python train.py --n_layer=11 --n_experts=16 --d_shared_expert=576 --activation="gelu" --routed_scale=1.0 --balance_bias=true --init_std_router=0.0322 --vocab_size=8192 --norm="layernorm" --tie_embeddings=false --optimizer="muon_variant" --batch_tokens=65536 --seq_len=1024 --steps=7105 --dataset="wikipedia_en"
Below are experts of layer 7 (counted from 0) of a mixture-of-experts language model. Rows are named router (the router's row for the expert) and show model dimensions 384-447. Each number is 128 + 24 x the weight over its row's rms, rounded and kept within 0 to 255.
After each expert's rows: "comes before" lists some tokens at least twice as common just after its tokens as in all text; "gets" lists some tokens that make up at least twice as much of what it gets as of all text. This comes from a sample of Wikipedia text that the model never trained on. Tokens count by the router's weight.

# expert 1
router [118  93 106  88 146  98 114 116 148 155 119 157 120 116 154 108  85 112 101 119 108 139 179 130 115 126 122 165 131 144 135 129 127 124 117 114 139 155 158 140 102  84 133  98 151 107 134 129 179 123 155 126  92 133 112 144 110 101 136  71 136 156 134 111]
comes before: "1", "2", "3", "\"", "4", "6"
gets: " ", " A", " I", " Me", " \"", "I"

# expert 0
router [170  87 116 104 149 146 123 153 107 139  98 136 130 174 124 113 118  99 141 148  89 152 164 166 124  86 102 149 139 140 143 156 126 136 121 102 102  93 171  96 179  80 118  90 133 109 120 140 166 152 111 102 133 132 131 138 178 144 149 144 181 154  95 115]
comes before: " the", " a", " his", " to", " an", " that"
gets: " of", " and", " to", " in", " was", " for"

# expert 15
router [140 157 131 134 145  88 142  97 138 148  94  98 154 140 121 148 133 152  74 144 114 142  98 128 126 148 103 150 155 145 108 102 113 113 165 124 141 147 156 125 124 140 147 100 148 119 149  98 137  99 139 120 115 124 105 110 127 149 140 142 118 116 113  98]
comes before: "0", " |", ".", "–", "5", "3"
gets: "1", "0", "2", "3", "5", "4"

# expert 11
router [127  87 135 127 161 131  93 108  77 106 131 164 121  61 143 170  80 121 138 137 151 126 158 100 123 130 104 115 166 145 120 118 115 111 130 109 154 133 140  99 125 136 111 126 154  93  73 149  99 167 128 150 118 113 104 204 145 146 139  75 128 126 102 141]
comes before: "9", "0", "1", "2", "8", "7"
gets: "1", "9", "0", "2", "8", "t"

# expert 2
router [122 130 112 141 155 104 111 152  74 136 128 114 111  93 172 145 155 129 152 136 155 127 154 121 146 156 167 142 128 156  83 183 107 152 140 111 166 152 130 150  89 138 164 162 131  88 125 134 120 137 133  93 109 148 162 115  88 150 128 116  98 141 157 111]
comes before: "-", "|", "1", "2", "3", "="
gets: " ", "\n", "==", "c", "ac", "f"

# expert 6
router [ 74 144 133 134 129 102 130 118  78 113  95 139 153 143 134 154 120  90 104 163 138 192 154 111 101 123 122 106 163 116 118 148 120 115 125 118 168 138 116 128 110 137 109  96 111 131 135 141 160 147  97 105  93 121 120 115 149  92 166  63  85 141  98 130]
comes before: "\n", "==", "s", " of", "The", " and"
gets: "s", " (", "\n", "'", " \"", "\""

# expert 14
router [127 100 136 120 109 153 105 100 122 112 107 105 113  70 170 125 108  78 107 138 140 126 164 108 132 101 126 108 145 145 108 118 113 123 118 135 178 106 150 101 137 127 112  95 104 138 152 100 133 133 108 172 162 120  89 153 115 122  78 153 147 108 113 149]
comes before: " ", "\n", " first", " —", " time", " new"
gets: " |", " the", " a", " The", " his", " an"

# expert 10
router [125 150 156  83 149 128 136 117 127  90  94 104 176  87 140 127 104 168 188 132 121 134 104 121 121 143 177 137 134 154 109 132  98 122  76 141 109 180 113 115  86 161 188 138 119 140 126 112 136 101 149 160 146 125 136 104 100  79 145 116 129 159  77 110]
comes before: " |", ":", "–", ")", ";", "),"
gets: ":", ")", "4", "5", "6", "3"

# expert 3
router [124 149 144  88  88 130 139 128  92  96 126 145 115 122 171 156 141  95 131 127 135 110 166 140 153 101 125 145 108 132 103 125 139 130 159  88 139 127 106 150 146 124 156 136 147 143 105 126 157 120 153 143 159 170 154 109 184 132 166 139 137 123 105 129]
comes before: "\n", " ", " The", " He", " and", " In"
gets: ",", ".", " |", ";", "-", ":"